config = dict(
    n_layer=12,
    d_model=128,
    n_experts=80,
    experts_per_token=2,
    d_expert=128,
    d_shared_expert=0,
    activation='clamped_swiglu',
    moe_layers=[0, 2, 4, 6, 8, 10],
    router_score='softmax',
    normalize_top_k=False,
    routed_scale=6.32,
    balance_loss=0.0179,
    balance_bias=False,
    router_z_loss=0.001,
    init_std_router=0.0167,
    lr_router=0.000355,
    vocab_size=1031,
    norm='rmsnorm',
    norm_eps=1e-06,
    tie_embeddings=False,
    optimizer='adamw',
    lr=0.00672,
    beta1=0.9,
    beta2=0.98,
    grad_clip=1.0,
    batch_tokens=65536,
    seq_len=1024,
    train_tokens=509000000,
    steps=7767,
    dataset='wikipedia_en',
)
Below are experts of layer 8 (counted from 0) of a mixture-of-experts language model. Rows are named router (the router's row for the expert), gate (a neuron's input weights, with its number), up (a neuron's input weights, with its number), down (a neuron's output weights, with its number) and show model dimensions 64-127. Each number is 50 + 15 x the weight over its row's rms, rounded and kept within 0 to 99.
After each expert's rows: a language model's description of what the expert responds to. This comes from a sample of Wikipedia text that the model never trained on.

# expert 55
router:39 69 50 64 37 46 66 47 41 30 42 31 51 45 39 29 62 42 39 60 60 30 60 51 71 65 54 34 66 55 41 54 62 33 38 51 69 43 45 46 33 55 73 31 45 61 53 36 66 34 63 67 45 28 29 63 28 57 35 67 26 46 35 48
gate2:52 72 61 47 41 25 71 29 50 36 68 43 39 52 65 42 60 54 45 51 44 43 45 47 76 71 59 60 37 38 49 72 61 60 38 28 50 62 53 46 55 75 78 32 30 34 48 78 23 48 43 37 35 37 43 31 60 73 66 77 56 56 29 65
up2:19 99 27 59 27 25 65 58 57 46 41 47 40 46 35 55 48 60 58 54 49 45 32 43 52 45 39 54 45 43 41 24 43 75 45 06 74 48 25 49 46 57 46 24 66 29 42 60 22 34 64 58 51 33 28 58 56 67 34 49 60 65 56 46
down2:60 48 55 38 48 34 63 51 64 59 44 54 36 58 38 61 39 56 64 53 45 40 12 67 33 37 55 44 72 76 84 62 27 31 47 24 60 60 46 48 32 38 54 41 43 28 48 37 31 65 55 55 67 62 62 67 81 48 59 39 61 54 43 43
Clause subjects, modals. Subject pronouns and relative words starting clauses, such as he, they, who, which, someone, plus modal endings like would, must.

# expert 5
router:41 45 31 71 45 36 70 57 35 45 36 54 48 44 51 25 60 54 43 88 41 19 48 73 78 57 39 40 52 56 50 54 54 46 51 55 69 21 64 41 30 41 57 46 56 59 40 47 64 44 76 65 58 36 40 56 38 50 44 58 28 59 25 30
gate0:69 94 53 60 68 47 72 27 85 38 47 51 62 32 57 67 43 60 31 80 31 51 57 25 32 71 63 39 49 54 67 70 40 59 36 48 58 48 30 36 52 30 52 18 59 65 53 66 62 49 82 48 59 60 61 65 73 41 53 61 34 44 50 59
up0:65 40 79 57 66 76 51 33 66 56 44 60 38 15 56 61 39 41 33 50 48 53 55 24 43 28 53 63 52 52 42 55 60 38 56 47 62 59 57 53 58 36 30 24 32 46 45 86 41 33 58 70 51 54 43 70 59 32 32 41 59 31 21 66
down0:74 70 39 34 49 42 60 34 68 40 80 55 45 67 36 37 52 49 81 59 46 54 52 75 61 43 37 51 25 40 38 29 34 71 44 54 71 26 60 53 69 49 45 32 46 67 57 63 42 36 35 66 53 35 40 45 63 25 45 45 55 50 28 53
Mid-word consonant pieces. Inner word pieces after the first syllable, often s/t/p clusters, as in Chrz-ost-owska, shut-t-le, Chip-p-ewa, scul-p-tures, st-ation.

# expert 29
router:48 46 35 73 43 25 69 45 53 28 40 49 59 36 47 43 80 61 49 79 56 27 61 55 58 69 41 42 49 72 41 59 51 49 43 47 56 57 61 38 35 67 42 33 47 69 44 45 52 34 63 57 38 25 40 52 35 43 40 56 39 45 40 25
gate0:54 76 41 52 66 30 73 46 50 66 48 62 54 67 66 43 36 52 41 66 40 53 65 76 38 82 69 65 38 83 59 42 21 35 41 37 67 38 29 53 56 39 60 45 59 39 39 70 61 50 41 50 74 34 62 44 50 71 41 53 19 65 59 26
up0:37 73 43 55 82 37 73 44 46 58 50 57 62 49 33 63 41 44 60 59 32 55 63 59 62 56 63 36 37 44 59 39 51 58 20 00 61 38 34 41 72 68 49 43 66 55 47 34 50 51 33 47 72 59 39 50 60 71 70 55 55 58 50 64
down0:59 50 48 60 45 45 20 56 92 57 45 54 63 49 61 43 47 52 52 40 41 40 68 45 49 54 46 75 31 37 46 36 66 63 60 40 48 40 29 82 42 65 56 46 39 48 24 67 41 68 48 56 64 47 68 53 63 46 63 57 96 54 63 40
Sports table cell endings. Word or number endings closing a cell in sports and results tables, mostly before a pipe: Game |, Years:, BUR;, US-A, C-up.

# expert 11
router:32 55 49 61 42 29 69 28 59 47 33 43 73 47 42 31 60 52 41 55 57 07 54 65 70 48 35 53 69 69 53 66 46 41 39 31 86 48 75 45 37 57 61 44 44 57 65 35 78 48 47 61 45 47 51 62 32 48 41 51 49 33 44 37
gate3:66 46 76 44 46 41 59 38 67 46 30 56 36 36 28 46 57 64 53 40 83 43 53 49 36 54 67 57 52 45 68 42 39 34 32 57 20 53 78 37 36 74 36 32 64 43 66 13 80 47 43 35 25 50 39 74 57 27 34 51 46 44 58 40
up3:62 65 60 39 72 35 28 16 48 75 39 19 56 40 38 28 72 34 37 49 33 52 50 08 69 57 46 49 58 68 61 61 38 22 39 48 38 56 59 38 44 65 38 54 39 41 47 55 58 61 54 28 27 39 37 60 64 48 00 43 43 49 37 54
down3:44 45 64 28 83 34 13 34 65 41 48 53 29 60 30 59 52 52 70 50 37 69 42 51 43 45 51 77 32 46 78 51 72 30 61 30 26 48 42 60 39 65 23 51 25 49 53 70 52 33 63 68 23 68 39 56 67 35 59 67 37 77 54 55
Word-initial consonant clusters. Opening consonant-cluster pieces of ordinary words in prose, after words like was, and, to: fr-audulent, dr-awing, kn-owingly, j-oined.

# expert 14
router:40 72 31 52 30 50 63 33 51 32 19 37 56 60 48 30 62 60 28 92 44 18 56 60 59 62 38 43 59 59 40 56 44 45 27 59 58 48 65 31 42 60 57 35 54 64 39 28 67 49 64 56 26 28 36 66 63 43 58 86 37 48 21 59
gate2:36 91 62 55 18 45 84 56 26 52 45 30 70 28 40 63 45 42 45 42 36 40 35 29 46 82 41 49 66 70 48 56 34 70 42 47 77 38 60 59 40 74 79 21 43 59 66 51 55 39 52 42 37 51 30 52 58 65 41 13 54 61 60 57
up2:65 32 58 84 66 67 46 33 64 45 57 57 59 43 54 52 63 73 58 56 60 47 55 27 67 55 35 18 50 46 46 27 52 50 39 60 55 34 77 45 57 60 69 68 44 52 47 39 60 57 56 51 49 73 62 31 63 48 68 67 28 38 52 43
down2:75 39 67 44 35 36 46 69 34 44 60 73 33 49 35 30 36 52 67 39 55 49 26 57 65 48 77 22 53 13 48 55 51 83 66 14 35 79 71 47 56 45 70 34 76 63 46 41 42 54 63 38 47 71 70 26 61 54 47 86 65 46 50 26
Consonant pieces inside words. Single consonants and short pieces such as h, c, ri, Ph inside names and words, e.g. Band-c-amp, mar-ri-age, Ar-c-tic.

# expert 41
router:40 75 32 49 19 57 64 52 42 30 48 21 56 41 40 33 43 65 36 80 60 19 50 58 60 59 51 17 63 61 38 62 47 34 30 56 66 28 73 36 20 62 45 35 69 59 61 38 55 54 78 60 50 26 46 57 44 67 46 59 28 57 44 39
gate0:52 61 11 33 51 78 38 45 50 28 56 28 56 43 36 46 63 55 36 62 58 40 40 63 51 50 29 22 30 43 38 49 40 71 32 71 46 43 63 30 28 30 48 36 44 72 74 64 76 59 54 38 51 43 36 67 42 56 57 45 38 33 32 15
up0:52 64 36 69 57 75 46 33 42 35 67 14 59 66 54 51 44 22 16 51 70 38 48 28 76 38 27 23 47 44 35 54 40 65 36 58 42 33 67 34 53 28 46 43 52 49 71 38 59 64 47 58 59 36 55 70 40 46 64 40 27 48 42 53
down0:57 37 44 52 56 68 39 43 51 80 37 83 71 54 50 62 51 50 81 35 39 70 58 66 66 77 62 64 24 72 52 45 42 67 60 45 52 57 25 44 56 60 63 65 47 23 40 61 37 51 37 64 46 74 78 33 25 45 38 54 13 37 90 40
Letter r in names. The letter r and other pieces inside personal names and proper nouns, as in Har-r-is, Har-r-ick, K-r-amer, Ch-r-ist, Lab-our.

# expert 17
router:24 53 37 51 42 45 63 27 42 42 60 36 58 62 50 42 57 63 05 69 44 25 58 48 44 72 60 29 61 52 63 55 56 30 34 43 37 41 57 25 25 66 60 34 46 59 59 48 63 39 70 56 49 37 61 64 18 51 37 56 31 44 42 30
gate3:25 54 44 42 50 49 40 49 34 46 42 34 50 63 49 39 64 56 47 50 56 52 51 39 50 41 46 24 61 51 54 58 58 62 61 69 39 72 36 44 45 74 44 27 29 55 37 23 52 53 53 42 55 58 45 78 33 96 45 59 37 61 56 60
up3:38 42 53 82 28 46 68 33 58 61 45 43 46 61 81 58 55 19 66 44 40 34 48 53 50 52 78 60 56 46 75 46 45 32 45 64 48 45 56 53 61 47 81 40 20 54 09 56 41 34 32 58 57 31 34 28 47 71 28 46 63 67 53 57
down3:41 41 33 63 37 33 52 25 13 43 53 60 46 46 49 71 51 54 62 84 87 45 49 28 76 65 52 20 58 49 73 43 42 75 63 40 77 54 51 41 65 47 53 84 79 63 47 68 62 66 33 42 81 60 52 56 57 58 46 40 43 39 58 44
Vowel and suffix pieces. Inner vowel pieces like ou, au, ati and word endings like ing, ation, sion, as in tr-ou-bles, r-ou-te, represent-ati-ves.

# expert 40
router:47 60 37 73 39 40 70 45 49 44 22 52 55 47 53 32 42 59 59 89 33 22 59 61 49 84 59 31 56 71 33 61 38 48 30 34 58 48 50 20 43 76 60 45 50 66 62 33 51 51 72 45 46 30 22 52 39 45 31 63 49 54 45 17
gate0:29 58 57 55 24 55 73 71 58 68 53 57 51 44 30 32 62 99 42 61 70 49 38 70 53 48 56 16 57 30 46 68 68 63 61 49 55 52 40 45 33 52 72 33 48 48 54 60 53 73 52 45 54 67 40 47 47 22 27 40 63 21 40 35
up0:61 10 39 62 33 62 64 33 37 77 83 41 42 23 70 46 34 51 64 62 47 52 56 66 28 16 71 26 40 62 69 63 49 59 49 36 53 51 56 48 53 70 72 68 43 55 50 52 58 39 43 62 40 62 36 60 49 51 46 65 52 75 26 44
down0:91 56 51 76 55 69 48 48 46 48 23 36 53 43 62 59 53 43 67 55 63 56 49 57 47 59 19 59 77 38 13 35 59 51 52 65 60 29 48 56 41 59 50 44 30 26 49 46 43 54 64 26 68 84 59 46 57 52 40 47 73 74 56 35
Word-initial stems. First stem pieces of Latin-derived words such as spec(ial), comp, por, ac, oc, reg, mus, often after a capital.

# expert 8
router:30 45 46 53 30 44 56 44 50 51 47 56 67 45 60 40 72 64 35 80 52 15 65 50 56 42 64 25 73 77 36 74 55 37 34 37 79 16 51 33 32 62 50 48 43 82 44 49 77 23 74 75 41 30 47 62 27 46 50 71 37 46 41 39
gate2:55 48 10 52 32 57 43 47 59 38 57 50 73 34 90 59 95 68 38 54 39 42 59 55 62 49 53 52 79 74 48 44 16 49 30 55 54 33 45 51 30 46 46 38 83 68 66 43 81 48 71 61 41 27 49 53 38 18 45 69 29 36 43 52
up2:10 63 29 39 30 19 63 41 59 50 44 52 42 60 39 59 26 40 71 59 58 46 42 27 73 51 66 11 47 24 35 34 29 41 64 36 55 47 52 54 55 48 45 56 63 75 66 49 69 41 60 72 49 26 53 55 49 37 50 59 48 32 50 69
down2:50 51 65 50 55 58 38 45 52 58 66 64 62 67 52 56 58 47 53 39 43 99 57 47 27 54 28 63 59 58 57 43 46 45 43 55 57 28 55 46 64 45 39 54 49 64 60 64 46 52 60 35 47 47 61 48 54 44 73 67 62 63 44 70
Section heading markup. Wiki heading markers like == and === closing section titles, plus table pipes, periods and semicolons ending lines before headings.

# expert 16
router:53 48 53 35 46 49 78 24 49 35 50 40 58 57 44 40 64 57 26 57 65 12 47 46 68 65 43 44 59 68 47 66 42 51 28 43 58 43 59 50 23 32 40 47 44 78 65 49 59 43 62 54 33 26 41 61 41 41 25 64 27 48 26 40
gate2:45 31 74 54 67 39 69 76 56 58 56 43 57 47 72 59 41 31 42 64 42 51 65 56 26 49 47 15 39 33 76 60 44 54 72 50 66 71 49 37 36 51 54 48 82 72 44 51 37 43 92 39 30 57 54 48 27 32 48 42 58 57 30 45
up2:61 58 48 54 61 61 44 27 53 52 35 43 82 51 47 41 56 63 77 36 52 59 65 77 75 22 38 86 66 32 36 74 34 34 73 12 58 14 56 58 41 44 33 52 40 31 67 42 19 66 72 45 55 40 48 69 60 52 39 74 35 38 38 46
down2:38 67 51 34 57 25 49 49 41 22 39 45 78 43 32 32 38 61 51 40 45 06 37 38 64 37 29 61 37 66 43 50 76 65 60 45 44 32 52 37 52 67 55 41 51 08 62 70 44 64 48 30 42 31 44 38 54 69 41 54 56 43 20 46
Table pipes, byte fragments. Row-starting pipes in census tables, raw UTF-8 byte pieces of Korean or other scripts, and odd mid-word pieces like Y-ork, H-a-iti.

# expert 51
router:45 50 54 48 39 50 59 37 38 16 40 53 66 55 45 35 69 50 41 80 46 21 74 55 65 53 59 44 59 67 43 70 69 36 54 24 49 43 66 34 29 61 64 60 61 69 56 27 73 48 69 60 47 48 55 65 16 49 52 67 32 45 32 44
gate0:63 55 52 46 50 36 36 69 73 78 59 35 50 52 64 53 53 31 36 69 48 37 65 47 80 42 61 75 59 51 10 77 47 58 49 67 54 21 39 64 23 52 43 49 50 57 33 81 38 46 64 54 53 52 65 42 67 66 45 56 65 55 36 14
up0:87 63 42 54 52 72 38 62 61 51 68 22 34 53 49 65 16 33 66 65 41 53 53 54 68 33 83 56 60 31 27 93 55 64 32 67 52 57 47 49 56 40 41 47 51 32 36 81 53 50 64 67 46 76 48 36 57 47 85 60 66 46 28 34
down0:01 58 43 46 68 45 32 32 51 61 41 31 40 36 50 56 64 48 61 50 64 26 49 47 46 55 61 62 54 58 47 54 56 54 85 77 64 60 40 52 90 34 47 68 51 42 18 53 54 64 47 73 50 50 41 23 49 49 54 62 45 43 77 51
Central European name letters. Letters and accented bytes inside Hungarian, Slavic and other European names, such as Lász-l-ó, Taká-c-s, Akimov-n-a, Sri L-anka.

# expert 12
router:25 46 48 54 40 52 78 39 41 40 35 61 48 33 36 36 66 46 46 82 60 12 59 59 52 51 46 45 66 56 42 64 35 49 42 41 50 39 33 20 50 48 41 34 50 67 55 28 56 37 61 56 29 27 41 64 06 36 19 53 24 38 30 46
gate3:17 47 41 72 59 38 48 20 52 50 54 54 36 42 24 49 82 40 48 49 50 55 44 63 35 42 51 39 55 46 36 43 50 65 42 44 49 40 33 37 38 42 64 44 49 46 12 47 44 11 33 73 43 44 23 64 46 40 41 42 43 23 61 48
up3:39 50 28 60 28 23 48 67 85 46 55 34 32 44 42 51 52 79 31 54 83 57 60 39 73 30 66 25 38 39 88 33 33 36 53 61 55 54 51 18 52 34 32 74 53 59 48 72 48 40 45 32 30 49 52 54 53 55 33 49 86 39 56 56
down3:74 39 50 65 36 45 48 49 73 61 21 49 51 85 47 45 43 58 57 35 45 62 49 44 39 51 60 47 50 16 32 78 22 38 39 53 75 47 68 60 67 69 61 54 58 49 47 67 53 41 37 52 52 45 33 60 26 35 49 60 68 50 47 64
Mid-word suffix pieces. Middle or ending pieces of common English words after a prefix, such as nec-es-sities, prof-es-sional, pro-c-ess, and endings like -ure, -tor, -sion.

# expert 30
router:63 35 39 52 43 39 84 48 37 30 31 39 63 37 36 40 72 56 28 75 50 09 66 54 54 55 63 47 65 58 57 68 51 44 32 41 41 32 64 34 44 51 58 46 44 91 49 33 57 42 62 67 35 46 51 66 27 41 38 59 36 29 32 48
gate3:56 38 37 71 45 54 38 73 58 43 34 41 59 50 39 55 55 47 22 56 43 49 73 43 84 39 69 53 44 41 72 55 29 42 43 67 52 57 42 40 38 53 49 59 35 51 62 06 41 69 45 97 77 58 59 62 47 41 60 58 42 37 17 72
up3:21 51 55 53 46 34 36 41 61 51 31 41 35 45 58 39 75 63 45 55 61 39 30 41 47 38 41 78 31 46 50 32 50 59 47 55 48 53 92 72 53 75 25 41 53 73 58 07 55 42 37 60 60 51 73 20 43 64 61 42 48 51 70 74
down3:58 46 33 48 69 49 81 46 50 58 78 29 29 58 51 51 70 51 45 42 45 47 61 39 53 54 26 32 88 41 60 53 33 49 44 51 41 67 64 51 55 30 81 36 48 61 47 52 65 32 40 45 67 56 44 65 59 63 25 35 40 36 34 75
Noun endings before colons. Final pieces of nouns ending in -y, -ty, -ity, -ation, especially infobox field names before a colon, such as Countr-y, Ministr-y, Special-ty.

# expert 34
router:42 65 49 63 48 42 67 28 31 39 47 39 50 50 48 31 52 77 30 86 53 19 64 54 62 88 44 24 74 58 41 65 54 55 47 30 58 40 50 19 30 53 46 42 35 75 54 46 57 39 45 72 40 35 49 58 30 67 46 77 32 51 40 52
gate3:47 42 51 37 34 68 68 51 62 61 64 39 75 43 53 14 57 57 40 66 30 45 30 53 61 35 70 46 90 51 41 52 89 46 55 49 91 68 51 37 64 41 57 41 65 75 64 54 52 36 46 77 24 09 55 54 42 50 45 39 42 79 16 61
up3:42 60 71 39 58 72 33 66 82 66 48 36 55 55 59 45 46 56 67 51 33 72 37 36 62 43 78 40 44 43 56 59 43 45 62 29 70 68 56 62 59 54 32 52 63 33 71 70 44 80 28 81 35 31 37 56 62 55 57 62 49 59 31 68
down3:48 70 42 33 48 53 44 67 61 17 63 53 32 52 39 37 64 68 61 38 46 72 52 44 40 63 28 60 36 68 64 66 29 31 54 34 29 40 26 54 79 19 46 48 33 35 64 46 35 58 25 74 23 67 37 68 51 64 39 45 68 37 36 39
Mid-word syllable pieces. Interior syllables of longer words and names, like Ru-ther-ford, How-ever, Wat-er-loo, S-on-s, M-ich-ael.

# expert 53
router:27 48 38 39 27 42 79 41 33 46 40 42 63 34 52 39 63 76 47 73 62 31 57 56 43 71 61 39 49 67 27 80 55 41 39 58 63 43 65 39 45 54 60 50 34 66 62 40 71 39 77 52 50 25 25 62 21 49 38 66 29 57 27 36
gate0:59 48 51 45 54 43 60 63 85 39 60 54 65 53 56 48 80 57 47 52 70 41 50 57 20 70 40 65 36 44 45 40 53 93 53 46 48 37 55 51 50 65 60 65 48 39 66 57 49 64 43 63 54 43 48 64 39 35 44 88 35 63 41 70
up0:49 62 22 63 62 50 34 23 41 54 64 22 90 44 20 56 42 58 36 53 36 52 60 54 55 49 74 62 58 55 41 47 43 46 66 44 57 44 48 56 43 44 33 29 56 54 59 47 60 52 67 47 53 31 41 56 33 80 63 54 58 30 44 44
down0:32 52 55 52 34 50 25 56 52 54 41 45 59 54 40 45 26 57 50 37 36 47 49 58 39 59 60 49 64 56 36 60 67 53 60 69 36 69 56 27 30 51 47 56 56 74 38 43 79 79 47 70 29 62 54 18 42 72 50 70 80 31 74 64
Table row starts. Pipes, dashes and numbers opening a new table row or list line after a line break, such as | 9 |, | 1992-1993, and years 201x.

# expert 1
router:38 56 33 61 35 36 72 28 38 15 41 48 47 31 53 35 73 67 30 73 60 26 65 63 54 59 51 26 64 70 31 63 50 38 40 40 48 35 50 17 37 60 44 62 51 84 43 52 70 35 56 75 30 52 40 51 41 58 35 58 38 50 52 46
gate0:53 34 24 80 37 68 62 74 08 33 65 54 61 61 33 33 87 74 38 66 34 43 62 62 40 66 38 47 60 56 53 59 73 34 40 71 48 27 56 32 46 53 53 51 65 49 64 33 62 34 31 68 56 55 59 44 46 45 68 60 34 50 53 49
up0:55 50 60 26 36 68 59 65 00 30 50 47 58 50 44 20 47 51 41 51 65 42 65 23 31 61 20 59 25 68 40 50 27 36 38 47 39 61 26 30 80 63 67 53 61 61 63 24 64 22 73 76 43 40 67 49 41 55 55 71 53 49 44 57
down0:64 51 65 39 53 42 37 64 60 34 49 42 53 63 68 60 35 43 58 57 36 46 45 36 74 67 47 68 49 56 45 34 27 68 51 38 31 32 53 55 50 68 58 30 15 61 46 31 77 53 31 76 26 71 05 34 67 37 46 16 50 43 27 54
Time digits, separators. Colons and commas inside times, durations and large numbers in tables (9:49, 4:35, $45,851), plus lone inner vowels like e in names.

# expert 39
router:55 60 55 79 39 49 59 45 52 50 38 43 56 60 58 33 60 52 34 97 66 22 72 66 53 65 58 48 72 36 45 59 57 42 25 41 65 51 42 22 45 60 53 46 47 51 74 37 81 40 58 47 50 23 44 45 35 41 29 70 30 44 32 43
gate0:24 60 41 58 64 37 87 33 14 44 58 60 31 47 52 26 42 43 26 60 52 43 48 66 72 66 42 51 63 49 58 38 54 40 42 41 44 21 63 48 41 71 65 55 47 36 59 64 76 63 30 35 53 17 54 51 54 63 59 63 25 32 41 53
up0:29 55 47 59 53 44 99 44 18 43 64 61 42 57 53 31 55 21 44 40 79 43 35 61 68 60 63 47 46 58 45 36 35 48 42 53 51 17 56 56 45 52 61 45 25 43 59 75 78 71 27 45 56 14 36 43 52 25 44 55 23 56 37 56
down0:42 45 53 33 62 57 63 41 56 44 52 62 51 46 57 65 41 74 09 42 57 70 49 50 47 47 67 66 75 65 48 36 61 30 51 82 43 51 39 50 45 61 34 62 47 34 40 54 39 51 63 36 71 47 54 62 50 63 64 39 46 60 56 32
Consonant-vowel pieces. Inner syllables built on b or p inside words and names, such as Zim-b-abwe, Autom-ob-ile, Car-ab-in, weap-on-s, Gar-ib-aldi.

# expert 2
router:64 63 51 56 41 28 62 29 53 53 49 62 74 52 46 51 51 62 42 69 55 12 44 72 55 54 73 49 81 63 34 63 61 67 39 35 68 54 46 30 53 44 67 30 42 66 53 42 62 49 56 56 35 30 28 59 19 35 34 47 40 39 40 36
gate3:60 46 43 31 59 49 49 15 34 56 43 62 44 44 39 71 57 72 61 52 32 41 36 56 77 83 31 69 49 52 50 26 37 64 35 67 72 49 38 59 52 44 33 19 41 59 40 51 57 44 55 47 32 43 45 48 41 77 27 62 59 63 61 42
up3:47 40 35 60 52 42 51 35 14 39 11 25 58 44 52 59 40 67 37 34 59 46 88 38 27 78 41 53 62 67 22 53 45 62 17 53 54 61 04 21 51 16 57 53 53 40 47 64 69 46 38 56 40 68 55 47 42 52 31 33 66 43 72 30
down3:44 32 34 31 53 55 32 18 58 42 45 59 52 57 28 56 44 56 64 73 50 47 54 58 51 58 32 70 47 49 46 39 72 53 56 53 41 62 43 53 55 69 42 50 59 77 71 51 74 61 52 60 59 62 39 82 41 78 54 30 36 59 33 50
Mid-word syllable pieces. Short word pieces after a word's opening letters, as in prec-ip-itation, v-ot-es, c-av-alry, often in tables and election results.

# expert 6
router:32 81 52 50 34 52 58 38 56 36 48 60 49 39 47 42 72 61 28 70 57 25 89 62 63 77 49 39 69 62 45 76 61 47 36 40 68 52 53 46 35 47 50 44 60 57 62 44 55 46 61 61 35 26 45 55 25 40 35 54 39 47 25 35
gate0:43 18 39 59 56 57 64 40 68 40 39 50 54 31 50 45 53 59 38 83 44 37 76 17 41 63 50 44 61 45 27 37 26 59 58 36 83 71 55 56 46 55 43 73 48 70 66 62 42 71 75 56 72 43 21 45 51 50 43 50 62 43 26 33
up0:44 27 49 52 56 83 44 57 68 70 50 52 33 25 52 61 51 44 55 35 49 59 60 24 54 55 55 44 16 39 38 49 39 87 77 46 60 57 37 70 63 52 25 73 47 43 59 84 22 68 64 34 65 30 51 34 47 28 70 56 41 51 50 39
down0:59 29 64 90 47 68 49 65 33 69 33 65 65 40 70 40 23 42 56 73 36 52 61 78 44 63 18 66 39 37 71 46 82 31 73 77 70 34 57 39 58 51 55 40 62 52 80 69 57 44 34 34 50 67 60 32 52 44 71 41 31 73 55 28
Table cell separators. Pipe separators and line breaks between cells of numeric tables such as football league standings and election results, plus digits and semicolons in score lists.

# expert 22
router:32 59 47 71 28 30 77 27 47 35 33 45 51 44 56 46 59 44 37 64 58 35 69 51 65 70 53 31 77 59 45 69 53 42 33 56 76 27 61 35 26 42 57 42 57 74 58 40 65 43 70 64 48 42 46 57 23 48 30 65 35 43 38 39
gate3:17 34 53 58 10 56 62 77 37 29 65 78 55 26 58 72 56 38 47 52 47 51 49 91 44 56 27 44 77 76 42 27 45 61 53 59 49 46 49 62 40 49 31 50 50 45 73 62 31 59 41 52 52 63 63 76 62 32 36 48 48 24 51 46
up3:57 73 62 51 43 69 37 20 60 63 17 54 39 59 42 44 51 44 70 50 54 48 41 40 55 72 46 66 17 48 50 36 43 57 36 38 49 45 57 53 71 57 64 25 50 54 42 42 43 52 66 72 42 70 47 28 62 78 55 56 68 62 39 49
down3:43 20 51 55 45 55 58 41 53 69 40 41 59 61 22 56 29 43 45 77 69 14 46 60 51 59 51 55 37 37 46 48 34 55 39 46 74 56 93 15 60 31 77 47 39 56 55 45 33 60 51 29 14 61 39 48 50 56 48 50 44 41 60 34
Past-tense verb endings. Word-final verb endings like -ed, -ing, -ated, and pieces like sold, went, had, usually followed by the, to, in.

# expert 62
router:31 54 48 41 26 34 57 49 37 48 32 46 51 36 48 28 68 53 50 84 74 20 56 37 68 56 45 31 64 66 50 65 53 35 40 38 66 45 47 22 37 65 61 48 46 70 59 40 59 39 69 61 41 50 48 53 16 62 34 43 32 38 34 30
gate3:56 91 56 25 49 62 49 51 34 55 26 33 81 75 76 67 49 65 55 55 56 46 45 81 73 71 64 47 38 15 34 19 47 49 44 38 69 16 40 63 54 59 64 52 61 42 23 42 62 42 58 47 42 57 55 73 70 41 42 59 45 59 55 53
up3:68 62 55 55 62 76 66 14 48 56 14 27 72 60 60 51 63 42 62 74 54 31 49 62 50 64 59 66 50 49 41 43 58 73 35 64 37 72 39 40 56 43 63 50 46 42 30 43 29 18 16 70 29 53 43 61 65 49 53 44 86 64 57 57
down3:60 39 36 51 62 25 64 41 72 47 61 48 56 46 77 69 46 37 43 41 51 40 52 62 53 58 62 52 67 47 51 53 59 42 58 75 56 51 15 56 49 63 72 55 68 29 45 44 52 91 42 67 31 62 44 63 57 42 53 55 79 54 65 58
Digits in tables and dates. Single digits and number pieces in tables, scores, years and coordinates, plus sig in resigned and accented-character bytes.

# expert 28
router:44 53 59 67 31 49 55 29 33 34 35 51 55 41 53 32 48 54 36 65 69 18 58 80 52 62 58 32 67 60 39 76 64 38 45 35 77 33 67 24 42 56 42 41 53 65 70 33 66 29 68 70 27 27 58 79 21 57 39 53 38 49 38 36
gate3:16 62 21 52 57 72 44 74 14 64 08 29 61 36 62 36 44 36 41 61 40 48 55 55 54 60 66 68 73 34 66 82 31 53 55 71 73 26 27 41 61 52 34 40 73 46 49 47 70 49 41 38 43 45 53 66 38 68 49 36 34 57 27 38
up3:52 38 40 65 67 43 44 58 26 60 42 54 76 25 58 24 45 49 25 52 52 38 60 58 49 73 81 54 71 34 58 59 39 58 56 39 83 62 18 47 58 56 21 42 62 52 34 75 44 43 28 26 55 58 39 56 22 49 52 53 40 71 48 58
down3:49 54 45 42 30 53 66 60 60 43 63 56 60 41 48 72 62 86 57 28 15 81 54 63 32 27 25 43 37 48 66 81 50 72 37 34 30 31 55 45 53 63 43 64 65 61 46 45 70 37 41 40 78 71 53 43 67 51 55 28 52 47 27 33
Score dashes, adverb endings. En-dashes in sports scores such as L 54–69, hyphens in compounds, and word endings like -ly, -ally, been, were.

# expert 56
router:21 61 32 54 41 44 79 34 37 23 45 53 48 44 43 30 69 45 54 86 51 21 61 51 51 68 59 33 65 57 47 58 49 47 42 25 53 35 74 32 54 60 53 37 49 48 59 44 53 27 64 58 34 23 42 63 33 47 27 64 31 54 26 42
gate0:17 60 30 31 17 58 63 34 25 74 51 52 47 48 35 30 66 38 54 56 38 44 58 54 69 71 54 67 61 37 36 45 51 60 62 28 57 33 58 48 59 70 61 21 72 45 64 42 56 22 42 28 50 51 56 44 45 66 45 66 56 64 01 58
up0:43 73 74 43 50 58 35 49 33 78 57 47 61 40 69 58 37 37 46 59 40 51 39 30 32 70 41 77 48 42 53 48 48 31 59 64 76 46 73 63 62 56 72 45 64 63 86 24 68 25 48 47 58 44 55 33 70 68 63 75 46 49 50 67
down0:55 59 58 68 63 46 44 91 61 37 72 56 36 37 43 50 50 35 39 43 34 53 60 43 39 56 39 44 24 31 41 51 49 48 06 39 35 43 58 51 46 47 39 36 59 27 17 75 65 71 43 40 40 78 61 50 35 47 59 46 33 16 38 63
Capital and c/s starts. Initial S, C, c, s, M pieces after the or prefixes like con, dis, as in con-c-erns, dis-c-uss, s-urgery.

# expert 49
router:40 59 31 69 45 38 66 19 52 12 30 50 49 50 56 45 50 46 38 89 48 23 62 34 46 61 52 36 60 54 49 65 58 39 31 45 48 43 37 29 50 73 34 39 50 63 64 40 74 44 70 57 35 54 27 57 48 63 32 80 36 40 38 26
gate0:40 60 31 46 12 52 50 72 33 42 33 34 72 37 43 01 43 70 38 47 42 44 41 50 74 79 68 43 61 59 54 37 50 36 61 71 64 58 44 48 38 72 40 68 64 34 39 14 43 68 38 41 34 65 47 68 54 51 37 62 23 18 52 46
up0:23 51 30 51 35 48 70 31 60 24 19 45 45 51 51 34 42 45 50 37 57 39 45 50 64 15 46 47 38 44 27 64 35 70 36 62 43 41 52 46 54 51 54 51 37 43 89 29 44 47 56 22 61 55 49 56 57 43 40 31 31 28 65 19
down0:20 47 54 43 74 34 44 58 51 34 57 51 56 53 43 29 55 52 52 30 43 65 43 45 46 45 34 50 52 51 26 65 22 32 70 47 52 50 45 60 65 48 58 54 60 29 35 40 64 50 40 54 41 59 27 49 63 31 41 71 42 23 57 27
Mid-word consonant syllables. Middle syllables following a word's first letters, such as ic in victory, es in besiegers, er in Berlin, le, des, res.